python train.py --experts_per_token=1 --moe_layers=[1, 2, 3, 4, 5, 6, 7] --router_score="softmax" --balance_bias=true --init_std_router=0.00736 --beta1=0.9 --beta2=0.99 --seq_len=512
Below are experts of layer 4 (counted from 0) of a mixture-of-experts language model. Rows are named router (the router's row for the expert), gate (a neuron's input weights, with its number), up (a neuron's input weights, with its number) and show model dimensions 0-127. Each number is 500 + 40 x the weight over its row's rms, rounded and kept within 0 to 999. Numbers have three digits each.
Before each expert's rows: a language model's description of what the expert responds to; "mostly gets" lists some tokens that are sent to it at least half of the time. This comes from a sample of Wikipedia text that the model never trained on.

# expert 5
Word pieces inside or ending proper names, often foreign place and person names, plus apostrophes, as in Waltham, Rossini, -ville, -berg.
mostly gets: "’", "ville", "'", "ina", "berg", "ney"
router:456541596478498469468507503521539503566500473509465482481455536531505584586491505555451550488454465395407481507469430538497478504496471516491485561459435467564503566517501532464515590564509544487468456577521446537520491500447448532503490512526532565491514468484419462526514486461459428530507554482518552461480474543538508431486466493510504521553564496504564553527496510542529485534501
gate0:503490550542534481528563503538487465517464508477557391497436546498480509516450548533455475540485506487515403488480523497501515509496502480482484504482457505456460481492523537609498528497556512432435501542427429490506497441458531481468453434567495520507512556507483529552491520426552498469431520540543584511498451452513557463539521509456577584553533468552534550521507465422461509505511
up0:511542482439540483421444569508505498458520494428415501473507430509522500491535482513530545504490445529540516499555482495524450491482530475514553436360457562484479498486464554472474555531482522548511453538488493471480456526488546505532547550502448490505513468516541522532569459603487425544505468486461497512546477425457548493596454543509531452466531435479490438520488499510510455479444
gate1:485458486547492516518519531518507539472531463537469456451539468537515491451541417482476500424476498507477448533459515455583548469490533500456517540500524458457528612540467487520440451574552490505552436524567482515469489458469510541518462510498428422457449476549507487466528519482474489588453539501532561527463569513435497485517497469443531547451508557502515613506482505557497560462471
up1:465501575457435472484543420516521494540491489412536539487477541471458511455510462456497459486550452478533477477534532520425498516506590391509513490434445495559467469540538470429512580473543573455471489580428496568547499482513483518508531477452512496523529538416474470563532485522550483454524484559529458482529505490491527519466530542471506446434504447495528530530526490559463527527547

# expert 1
Prepositions and conjunctions after a noun or participle in running prose, such as of, and, to, in, with, between.
mostly gets: "with ", "for ", "between ", "against ", "during ", "into "
router:500508606498447497460509580500556421552426459492452490525449561541556515532488519540423571474432513451469478484484493508521506460564486496515524549465501499514492546571514536517513524530518524481494483550538457565516476416382476546449453514526563526549534435485502496499499478484466499497527511442460464473527558526549438507526492485548449535514543471536512527473564460514531413499473
gate0:533459571519507486475499559461510493473450493452560571467571490541554496505506502435495532464473522493460492504501556388499441468509482506389406552529519503551495493511516518520515529508579526451498544478486480583517527519486462413457470462517507479456478482500497510555520526471533534489435473512581495543472455480507548478503504520513571505506506468422508488619490480521534523518395
up0:473490504557530561551446491441535520475430535495524503564507478495464493503448537462517511540501566478486524483510514514489477449478529525536460409469499532567434430483536461431432431522494446501453462446491588500477548481541471526518582462554566493469517617435450484452490492512515553486478561425536471456538553526521499495495517536512521458575469544449468545537527508503475511476511
gate1:535487525416508515410448530480507466555450562452503436552445556450508499462512498518491548496537451503486463520466492553563532562509481526514498494398510439511470541514493427580459456522463500509500484487437549496507460486574492533473513468462465517486527528474507529429520459535465507604599493504512481454510448542501547557532500468454430496492483463595516493466483505504579475512535
up1:491490517448484547469420459544494552518491473508516428515511561557545446507431511511472520515498477508474499506431537550513572564535524551480529481496576475508499537473497462504491464502504500496452575397458514433464417516482435596537553480548468481529537516503442545485498516542417477444559514496510455446476575538498471508461516456521505519512530407493472496458542491522535414526533

# expert 15
Line-start dashes in infobox lists, table bars and newlines, plus accented-letter bytes and capital codes like GB, NE.
mostly gets: "NE", "ł", "â", "lad", "GB", "MPC "
router:521575528455525530470494503554576453536471476535479470533460452543530511586431542583453509453397513401466509494463450478524466449499436469531493508517462454514491495511476551464541506536607496509479469473532458491512483499476475543479514549547505512524498460531491452527525534423458448464509514472416518478528532530518536469559521455525484537527542502516528545504522453598521466590520
gate0:491526497507476419520509509489524517509434458539476488554526485581502429531541471518490487479436406497543419407502433462492487437533541511650552485502498527517501440479515540551543450509469496538550533497580468456493541518514519534458463495544518512471488476487558497459508498494532455413526567518476552449474480537518560453536490523532506558465519491493549454489487499446509451547545
up0:509493506511444512542522512467500475462593494409478514497513544492489508418489451501538520504539509500466450581473511591442490478502516549490492464412504529486509586489539591521486462481475439486556563499451522511517454442498597534542497575492472490515484559457474486545486512499524505495518489534567480509525539452449476501556478417570489454538419531497468509444480500470603500527481
gate1:461480490506485503490487447538561477551501484526462464415460530454523525511484517459499544574490447453477511527494477464413514432484530533601552498500576459527493489538492544513503482520546471462420451510491535452452570467502486484545483546549453527463502434484487508521437504494461583548522492506471577482486486567515543486531524544541473484501510497475608410465499613555523519506497
up1:479497440539454504488444486463545509534501479437459472454525511536464533557438507575503490477449493492468534433384598476458536481469501509482521491567467496503510492501578472541478505516633465503504365482469478457555489507530506555541555500485540532517492505481466487547537519461528535529527525547472499490448518572465473529559478443452465533533547472483521473494525429526473510524544

# expert 0
Punctuation and fragments in taxoboxes, tables and infoboxes: pipes, parentheses, equals signs, and rank names after colons like Lepidoptera, Angiosperms.
mostly gets: "=", "\\", "{", ")", "idae", "ww"
router:503561538476486473447503499534557458527463467529426548482541542502528523499529541537429516453472526371536480543456494543469494448511532569541497548444521472501545520476486557457488571571520505498542441538473459481576504421501482480465500530494588580539542487520429499548537430465511464519524527451469503486513513534505513396524470503535452547517503441543543482529484445507518455523485
gate0:422533529498552498446453491491525484479565522525515462532469484477481457543495542519487461473590453460541492513486509561541519604523512432556442497554551479501545524502564494502448550563503505472439459469520405533526505434495439482556509510567496481441495506537532533521557497543500482523499544495523486449510409464519463420503421486419559538485537497504502517439535485552493478537560
up0:583475501500534485520494605553484533465497490555451409443566451522531553454509445458503526540455420566506454518479497485571460527543542521517517480498501566438479553489456424493513510475537443512444498534538527513426503545469502548524536489461422520527493507482482503474478442544486564460523474465536611556507539464559490499470475488484482490539563436462508491450520506473507535442498
gate1:459541471547497525481495459544507479588466456524429525503546542507476540443471484528510458551522523483504489470512427557608509434499496516448562505535491449506568590491465456452513472514437550503534432481491410470518529533481586488493522487465513486553510483535457511475552540505448481488471572473478514538559528596469486470468505490444451436520551511542489478547449428491538502528540
up1:541498481533482548512497488411524487527498529478521547403548475484494553466502520491491520447511479477511477483486518534581447515525466484523503517521466505497459546441458455489524467496491480540474489465468519510470438404474542542558481435530518538524540479428562534534443463511495508519526518457538432495560425536482358562511538453559505528567471550507488486523556589534441462549521

# expert 8
Determiners like the, this, their, same starting noun phrases, plus pipes and line breaks opening rows in election tables.
mostly gets: "the ", "this ", "these ", "same ", "their ", "The "
router:492534535525517481430476551496580451567468453533451521516418495560556522559483501564413552423440498465443493460489457492474520475545490529497506483481478473534470532537457578436557517502544548498501455595533511476483474482466500558510431487559510513517524512449449499526507461458496477460515568457530551445562508531565492406527470484578499529524515443538518487539539499542514488516477
gate0:516507581531482531512476461453525450513456499581437517518497513521533500504471487532493540472499445496490509456584487497478418547517515516566436495518477493486485509506422566471516439501528521526354518513446532494466518531498498469500479477464533500397486527406543483447527410424486464520524473523522548493531490524497430495528506493480494579508517524552498493522525527587559495471593
up0:581541445473545479517521544529522472468540461506473460476471576510414473498511510483523466460520506511441482511502482520446574538523477513455576538498497477472544555493629474531485515482460433451518523526477390472520473504497512507504508560554553493541470458536484515531497575542483495479485422447481503474485537581485537501515490489468503416501524461589467476398435471469518470474529
gate1:466502488438446468512510485466511447501510487555578525491560521490504533529599462466495496532479528496589568500489516452500526524494465490536519458500469543515506510517459535558444541475501518547571443462569426469524514438446419483507444564547497534594538489510483467503546449451478517503495531490534496581483525470489439459528464481423549495487440437511501453466539441522398512464484
up1:456455507502482516485483470463496414511458459406504518495440482577512588472542517449504479460588531532480489507482503558489532543482487478510464512494391541519473610494500480546472479492494517554490462515498455534499510566464522494437519574587483469448463459462520454459520476517529483558595534508521526461491522485561519503511453507512527462436534409507474519563525503475490556454567

# expert 4
Opening pieces of split words after articles or possessives, such as pro, con, cou(ple), int(ention), suc, disc.
mostly gets: "suc", "cou", "pro", "disc", "new", "princ"
router:526523516478494470462506536479556441490459408521395474537449539536507542544491517558453468488467483436447527457505471575502507477516484519530501497495472492532444519488475532516575594503523589498480505550553467523542471454421491527496481465554561528537516470447464471523537484465487466448496579471428462496535538546530466483536496516557500558548542478563463583579549455501535485491516
gate0:494471494566471567437528493489487472502494497453439458431442579577484449502494492522510527572460520478404474525434551559502441489523508455472596471421505512526522524495506499486535533568469506495490513549516491546505450557514539489515568521449536557488494498565511450518466448490502539511488528494457533520583505434503449522505453471531532478536579541514416484521522498549424484426496
up0:475523528476517484519425512533504492538479486448461506525487497508514482477508547559515558536487460480469494562544487447565608561511517480467509467500559553502409573473571433534572535572480541473533515517526451560495476528472452411480528482478459429447516470547501450519496572410506449515499482524466513468494471566473478435440474464456501494472526536415488500461520495508464565475471
gate1:482495517498514473468519476483514485512504481538522528494491480486484467511598505550492454484497463468484477502554564509502517531530540569501537527453503415553491478403528500574529487512543611473558469448529490447515512444494543512504467509615532490504513561478410514525530526380433420458458528485517485497536539481551476469493489478526550525462486513530484500414422536487510482486589
up1:510492538503449515534494510482496522482491488513594416482531472525533561515497559470474448477515533560499452470553500565542459551524527461547496535511485473477461485558463540496518566500506514587506493479575535480464499417483596448558475468434470485540544548440486484424523452387478482490523516442422465528454522473475478464494480495477534430515462533514532574475548494500419498466509

# expert 13
Subject pronouns and auxiliaries in quotes or narrative, such as they, would, had, 've, plus capital first pieces of names like Mc, G.
mostly gets: "they ", "would ", "she ", "Mc", "had ", "he "
router:540569583472515467511528514493532457507532450538452463529440528559506552516450505520434563465401462464481460423493513530459494447513426510531496581485458470489480542548511568505528553533544526472470454529546505562547439511461497544554497548457583536517510452468455414561526540470479474456547493466438540516509492519481531473509454460500481550530562503544558510542531461520520468486476
gate0:450517513537540555548521559434538507508511472522514561469487576560468420537490542491463491454514438493529581494490547566472502499446526483552571540572497496472461551513468509474534474481448439428485431532532510492478486514480474493468383528496553475437523490464448496555509566520476514495489462489478459459525529544535418491510402516556534478520503561490549513547558485506550482478549
up0:502484523522537491530472527477432500506555517452484514543524485438525521495431523482472541455486464501511623466512450473503444503546497563469560503458458495553513478581456490490486545533514511457562612463441516510511476512492503469460495494467537474544492531507426451443473534430574520592488505480529469518517515525474486477472523478553590489545579497417526553487530476550450416486485
gate1:470584516450486507478525560480497489525526502500542535488585493470481511526593453496480472402506499504456557491512567439506533525525467474498469568471516496496543520521546495505473467472462491474497498466411425586474514477481470572472408588547513561497529465504469542526453494464473536471484510540516440433508520451519482497456487545476452566452566463532509549547496428442545482564508
up1:421473536481477511526550422494501517534528517529523547560557505463485409545512559512509412519489497496482507474531489485372521428445574481516464482493546496524531470503511518463430510462503534493518499524434464603488544461504456428554522516485532500506480475552507519424535446470528549603543531549465507526457489508472517459508456506529514462532464546473509522509586524420488515485527

# expert 9
Century parts of years after parentheses or dashes, such as 199, 201, plus year-range dashes and decimal points in tables.
mostly gets: "201", "198", "202", "199", "197", "200"
router:500552551478466501479451523487570465496465436530406496488442485537503547520453523535415541464434480387495475474458508533506441497526442535510505537466490501544487468582467583471512533542588516509472463496554510539533452426420503510514486512509503591534579488480461464526526456490487466477564530513520553519558514534560514445517484469563450498534519517515558529541521468520490453527505
gate0:485459528529614525496536515437515499507521443491465516476541519550481447472483533523500516458528398487482533562474502427465454509542409462510472487509497481514433485455502552476552480474519530474449534506550489476485595470548504465495512474605505522560588557493477547500495525473401488476504441478518455478577554525468517537490440513469569468460472488488490489585485478517554465473502
up0:496508489468497495530480447456493464498489501485475522483518502475485512487465488547488522384510513523483494529503573497512594528504445402405476523564509595493547477460500571500560510550580540501471500537506505499547461472500527517500420477458534536490523418532460505493458498457504466526453603481542494525524529444455575529440544554413513477474475466557528486488492477492555435505565
gate1:488480535482468444502547490461526489493533471535453518479507521556507546477444553470462512483498539456495572487535513450522438504596470514489595509549418506553490466519526480505499539499565471552475494558556456498506487559467505454437466515518464539454577526505500553488512540506453560502544438489450521499435456456498468395502432417509558470581535510489453475489532512480487573551451
up1:445522457519571532520494560457478439527450534459401507489466468470511476543562446454524481497612521523504473557461509532455489481456480459524578486478497521490483535551519538509477595489510531477502451536423517458539381534523468487478450520510476423564461518469503506560498507514516504531515556494497466439400513538525457526553498466492539419521480514562483522496504491476573496498523

# expert 7
Final word pieces completing foreign names or words, usually before a space, table bar or bracket, such as -ov, -ka, Anatoly.
mostly gets: "ov ", "u ", "ka ", "ara ", "z ", "ć "
router:520547557459446476453526545533548479542471416537445486561446522525490517537463536550440545440441486425433480475484483491459458465520462529549511568464473516533520524557521579463518537583538572473472441521510472501533431447487481496507504534508525556532503442456456454511481444465490455512559531494494545491549524529539490446573476507563451544544536457563547519510500453546518458500473
gate0:565524506467519444536563557525550498516411476469511453591458559474505457485467474530498508558437489492456528525468479547541456458515481463522541582502505470448488498553497572428467546478495549546480467489550475490472430542519547547469491458546524486434538502488488490526531504487481486477490514403408498505549490522431497500530484411579468471545562438460490545479477443532486495449512
up0:582532485485515512514541460544510497502505482433484496518512514551505379502465537506516489492453533532474564494462513534614452467468465449476539550551528468456473520480446556505475528510561536531427490481566518490415451486522578570434508441479514458485524494509571472426475554522494556534519475494421506523525517471443545521522526432469463510461502426492493537487473432506472537441501
gate1:514503497485553477493504547497482489547500416397474479511545484555462489475511553501488564489472502464477498513537470583477424477534503546520483579504496508497465525503413516449483576567534494542477486478509510471541449468511495529494489478551518549430599533606468539510499477454516502477497574526458550571481461472486541464496523475555473557519561397487522530542453448480438504504442
up1:467539502436442520497487462547512535429479533659520499534437502455531523521498507528496417519503456512492496493454479474482521503496510484468507426508523503513551526491565483471505461457522569446498496544505511507476597524489555472526470500482506447488419507423513427509482464522504484509526457452515496416468500554508496531476523519520534516509412523448492427487539571541553478516619

# expert 10
Digits and numerals in coordinates, table cells, scores and dates, such as 84° in coordinates, 16, 12.
mostly gets: "10", "13", "12", "11", "19", "25"
router:514531609486457494478530525477578464513478416526501474533495535532506495529463576550418532445409512399450494457506421509457506475542485550513555574487468524516470502539466519507551549553540502507450460531538479558503451438439492569457437525506536585498518450503502478524544483475492492551553512484497514484510529508533500440485444465580486503537537454571496499479514468537489464539497
gate0:573479573460457553534474521533436525513438526428483458510498507540537502573549526471481510544426484466526399496424474512572459518507494519530484469504475458566492448583502566537556530519521563538442507525503480464583443468455460524456556524537487507513494473459490525509475411502483538514578486542573484539497431462504511537495468534501498493455507543545475547484441487532491501440464
up0:519531476498433391426442474537548478544559545490556573481430488509479587480474523519513441446496499499481455501522500492503550460430529556483568565435465528505460541446530499426487535474563530524532465472460445423524530482501508379464520441451568476491490491499501485452494486503532507549491550463515492498537531547556516512558540501462519546481503475558517549498464495498508447538496
gate1:540534544508547549508487486574476483483516560432470485499506550553521491549528525488484466522462511456526548498479502544477474493538444487545524481463565493513466466523476568517454514539527400520556527552476387489456530431480452434590478433464583475468476464515498470539481520510470514563524513502547536505466401485449496481499536529624451522478496528508468527507557476567504482519526
up1:498540550468473472510478436562389464508519502511538460594562507449558478589491616466460511469546494477514479500499471549513507447592504464503471502517521408488567448509499507515485468486469468483501536563503475551510500489454537503470557454472426446495502545553470528454497543484488512452507574511597533536496535551429481510516500444507528528467473470530501522481490478547532450442483

# expert 14
Capitalized name beginnings and institution or place words in proper names, such as University, Street, Corporation, Field Marshal.
mostly gets: "School", "Pakist", "University", "Aven", "Arm", "Ber"
router:506554562532442430454480507475519462554481423538457526495461518571500569594460568543419555479500465436489496468473449499460451435536445517518532492486465549531529523499520511508474566545575524464478439573539484463558491478491479525501480570458529542528531433512473441471542452478524446541486500532500509453471521513560556441549499529511475526550571468494529521506535449542495465534516
gate0:461468509492489502468523525462552386491526516518519482490513498578603482508497497582468561494458497479405499450508418482428478519533468484474523463431542478457488483493561491527442458503529473451513534582510493521469522537470498571565453532466530481531435507581519509480466462568501603558572509509464576479503467471494483486569472435517511506488507469476497518501521467467488491577502
up0:435490517532460553507447607505476488477491520542486517512497523491484533512510506422477532509526478511580439535526499549542484543450491538482507487403446491577508497491478531435486500467382547517520450522486472555526440529508466555454497468558528546555547555545505507462496498519479435465466561518615455524502476534481495544394497516551498496480417512490480527496511443486520474454460
gate1:536501490499502478509530534499545496522505501480430525547485529495546527500510412506454529460496459478529479474513516488504440496538447534482432486495472515508544519559502424478588524478443588510489460484579479462564438525485474548438431498500495474523510565557475459509456484518432520487460516516526466477502427402568547389479553506500493546567465505516503484504499557519525478371474
up1:477500536536488515472498595515464489453484489510474412532406541505549529516498509533474488503521436505547454496488424522502503499532471490466496447503498534513529572525557510559582545436593482546446410458510524486552546516523500500504506510438487523532530532477488497470505509533506472423465495518516531499493517450444524477436436491551576486533462413531454394500465460588535485522465

# expert 2
Words following was, as, is in running prose, especially part, one, became, being, a, often before of or to.
mostly gets: "became ", "part ", "being ", "some ", "along ", "left "
router:552547608529477491472480499501568429497429412540478513521476541493536509570491540533391507478482467457473503464444431514472480487550434553533496541473480529511495496533503544468523566562513523479479442543522498529561452499496440552471448521535544543591505477475514513524506446463441459449510519500506530477575574542498474516498455460556488507523497468580478557534496453534533455501472
gate0:534538498484530546552549558565509543494480523467503511523487486428520431534578565504469497443544462486457426481542434444411501533498533521528577463421485456495501458498493432525512523457538466456518475477495480573540493479544499475502472504547643519499432507521466506453512490534538450558549508502516506482507484500482440455570530493506504487515450498473460589518501519517525419562502
up0:492476534548528500537408491487441512548516510503526497458524484551494500551615521566551508393453444481512441472489457536566494517514521514591395470509487491475509486516526486518511441478478482515511480479518468469490458462475462517481557513523479545504560552435512489549482486465457498539517448496499443501534510541459494484576429500504518433493575449491489501493424456519589584549468
gate1:470558517473438461521431497404463507544501544400489472515459511461575485483466552516467550551548430508492534468481592506494549481551510504470509559515471561526387492475502439490514479457499497455580382510491562529531500557479459542485465512467534458461583435517518479501488437504535501454469533534505498508502499461496494494496518469478497556544559571509459483467509545468491535503510
up1:562559437444459447531503508517434607521472501472500501556573497465542566494459551509523489511491554492507481440490521404526430516489536524526411403541506531552506508512446477470495524541507506556526497479473482508526472482529508469451552525528540505495495549505474474482474515547573503531527528437496474540488491508510485467529586524421440509477410515486469564493547557430428523526468

# expert 11
Commas, colons, semicolons and closing punctuation after a word, especially in place names and after introductory phrases, such as Croydon, England.
mostly gets: "), ", ", ", "\", ", "\". ", "). ", "., "
router:463547609475529506447485528501600445523471455534491509548470494585531544560485545515443565463467463422451474521437478482470455463554476535553559531461487476546490534546491518453520545549540515467481449519533431556570476429449474532486489541528523540516551478453451490504512461447485486519597535473481510479513447539542492435535471536509488535511530490531527531550522468542526446526501
gate0:498550498503524558485531419521543453532520531518512502459487482501550570538525523500464550466488523484472476537495470472490471486431508478478535494504501553578560503513422473472448540471511460470559493491532512508588554464497425479468458472487472530475548463513467482497519469437434532513529629512516486494454537464558513470578488396480561503489518538471471547456522514550413455567580
up0:522444491559503418506439523469537474373508490496516494430476544542541441524464533449513506523555500499529504467503594552565450479557474511560507470468512444479450457421518494620537466498480506493463536500500564475421468497515501539426564538506515453509474529552477541526455537572551476505483490546495415563506494494496488509494504522541451495489546494478446448501540482452500522481507
gate1:553542494485536458481536457457509407549493521508522540500492516474431470516585526539502438569504564491515509503495469475460553556470451522448502554488444443580479514488449491447483516477481535490489529487589443498521558469488475560551448429564465463444581493502426491560449489483486495505509487434500540485478511535553521456484519414493553496465502538505499468416513541564438489545500
up1:549440526504492464520583474508475510514494484440493501549487529477441394505476557501491487554540438488509502535492563546528525558448542503522494522437453538540423566541557437484550477471463474503467482448548499508466456528440488479503479522538560513528523515481455394498438420466464470544538476449461521518509473556563487511487477443485467486523581507541541461482509542572551555511558

# expert 3
Digits and number words in vote tallies, scores, dates and tables, such as 4,829 votes, two, five, %.
mostly gets: "% ", "four ", "two ", "three ", "many ", "000 "
router:483531549511491514450473549504586455512449396548488469515493544527512499548476547509421516442464469394482499434459462530475482441538472545516575515463469526534476483557465549479546531578534558492467461527527433529537457447468487524512508493502512559516516469495472470540511486444443450502558509479510540465514547547546455448532475489558437519554548507579507510537561454569499501495470
gate0:486545504493478521489500515528510430501528538526463492456461529495508500497561473494487483539496451456584502571417497523477466459501526525476490535487503429509483534538538556549528558480489544506435547518520476405479513531467429531480476519480506502527469414509534524575494562410486462533531456510470520524525486482501510393571500626544432498470506461456534493481462510597558468550520
up0:577469499461424551488578499513490551513490519556457466573485580489511508522538488503486508501456547513490421489538486480479537438510509423474472454531508472458495485541459534500494518477518502502524519462538503550520454417525456498470495504509522467497482422456534521436530400556516496502484596450461471492470505488476506583475504543527595558510403518551449589478444545475492462528494
gate1:464511512496483480564440440563556504453527545528502473551511528519553470512499531467461504534469541505468543523489497555533557516502443382498543463496485478495535495507462464531531480488467496554519531517493484474545456445470428557525530493519443475477526492542555521525490459472569506442434558485515491470522596415435486480480422397586576488486504523462460522463489564465516513503432
up1:516532543520507439406443496494459477483426568463512424508521433471517518453463415469514531446524476517540508536506532442489469564517510483486531503571536524439507514492457509441524494490535523506561513455505495530524510589489423519541509483545494434485440486538479368451528546496476439474463521531524497491519529503502537479403482530514534469538479511519529483533520370514522496533544

# expert 12
Heading markup and section titles after blank lines, such as ==, See also, Personal information, Services, Career.
mostly gets: "== ", "=== ", "Votes ", "|---|---|---|---|---|", "also", "Location"
router:467537528534500488453462503472516469461461436508414456566513586541521529492482542508344550481496500415476425494507490480464445508550511540543559492506456445572525536496535505483573487564574571517485481470500480545567480512492483492474480500495570575490528493432457515494529501504501441480488485467524515494580499512509545491507470489474499562576533502476470552502552495514569485543522
gate0:455511521554421466480497490505525483477477509479405546516517427572627575542471557461437480490473461536474484480534554496544560494547533502505518514456444491456491519510502524545548526461483472463546462494483497517498531485487468487428511463522492524525464423509477568503513487503424468398486572548488513491531601543459534493573522522520471481471517485500522438456553451473508437549510
up0:528515471550464538551524486425512514500467501523378569579445548553479572456406458489525495525503515514537520496524535477494545551482515474510422515511409451523492511530486498567553488456500552546509514442517501576519523459509577448450514441442510551486453489555517494489526476504488510546518525506472481504531491506503439591441474532491509494470531534482517490505505476478377432525479
gate1:510488530581525508501525531466527456528523484496524492495490492497562572480483523505402474487543515485471536534450431501512499490523451522471546532521501507517527528486470596540442460478501530539458455525451495548514441495492435545475465581495484493545408538550496504463484480529521500545447544508519519564555523472419534510434541482515494571595549571500467412501457459415526483426458
up1:520501508449449500416463550494456512490504501528508515543555508530505438530463528522528546505492481484443535452533509544502483434502460517400507506487474428473524464478541492432434476522463466529534563489523622464500479532485470562432548437579521541524538506501542484519502475520514494455452509558467531484506500455536430449580546482498537466572435492575533571478541512506566506518443

# expert 6
Middle pieces inside longer words, often after re, con, in, dis prefixes, such as compre-h-ensive, contrad-ic-ted, tran-sl-ated.
mostly gets: "sl", "exp", "fav", "inst", "conc", "comm"
router:465517535459464454445436525531538487548502390499506496545462538522548549548480527529465518487447413399468402495462491520441493480508473518503500538456495521480551514512533503475569469517494549516426513544591465484518472425435509517482476533534522538501553490470452487507543545479455523439504557560492502475518506548549507479579441498548486556489534461550532500527512511592553453503495
gate0:427476486483542469486569505478465495493515448533459446522491499473485464529477515478482570511434565483513462491507538535509485452520444494455481521491528514537398569445544430435545505514498546523461531549487518453475445510540422462503487463524441551456546529430581506518521527539486500524502565502468543558500405502530472446491473577481527544528451554571471433492490468594522512461495
up0:526486480500508460499389522491515513452483420498511473476493472473483568511491409444504494541529593500518461538499518449499536453467528525514469514486507474502484538482450514571459595480521424444433490434466523496537527470511504511531491492492537526463515522456525602569462473486557540484504540492531491503462507470495563460524438521559500399537521549505575604538518456520501549485442
gate1:515493509468491528455493477533539496484470552479520460490456533493525471460474502529501508456447469498546477565562495543508481539536448428522585577500420507509513445470550460494422495569560523534533549562546457500465518536548540495462413500451442465451564498517475499572477517529431524499508471484536451515488497572503489561434459517510493524493513400603568509479496455459468514542460
up1:505501477571533413530516531475481495520528518430498510430530488555464490541505461473490488525452611523447535449511508526508507502471523570529530452509444518508465482541544581502512527508435432461481502443444573531514527460524496517585581558510582487504459465542511436491518448501481403506519498484530516491521462486477529454624526526473480444476487500454460495558517481444461458493504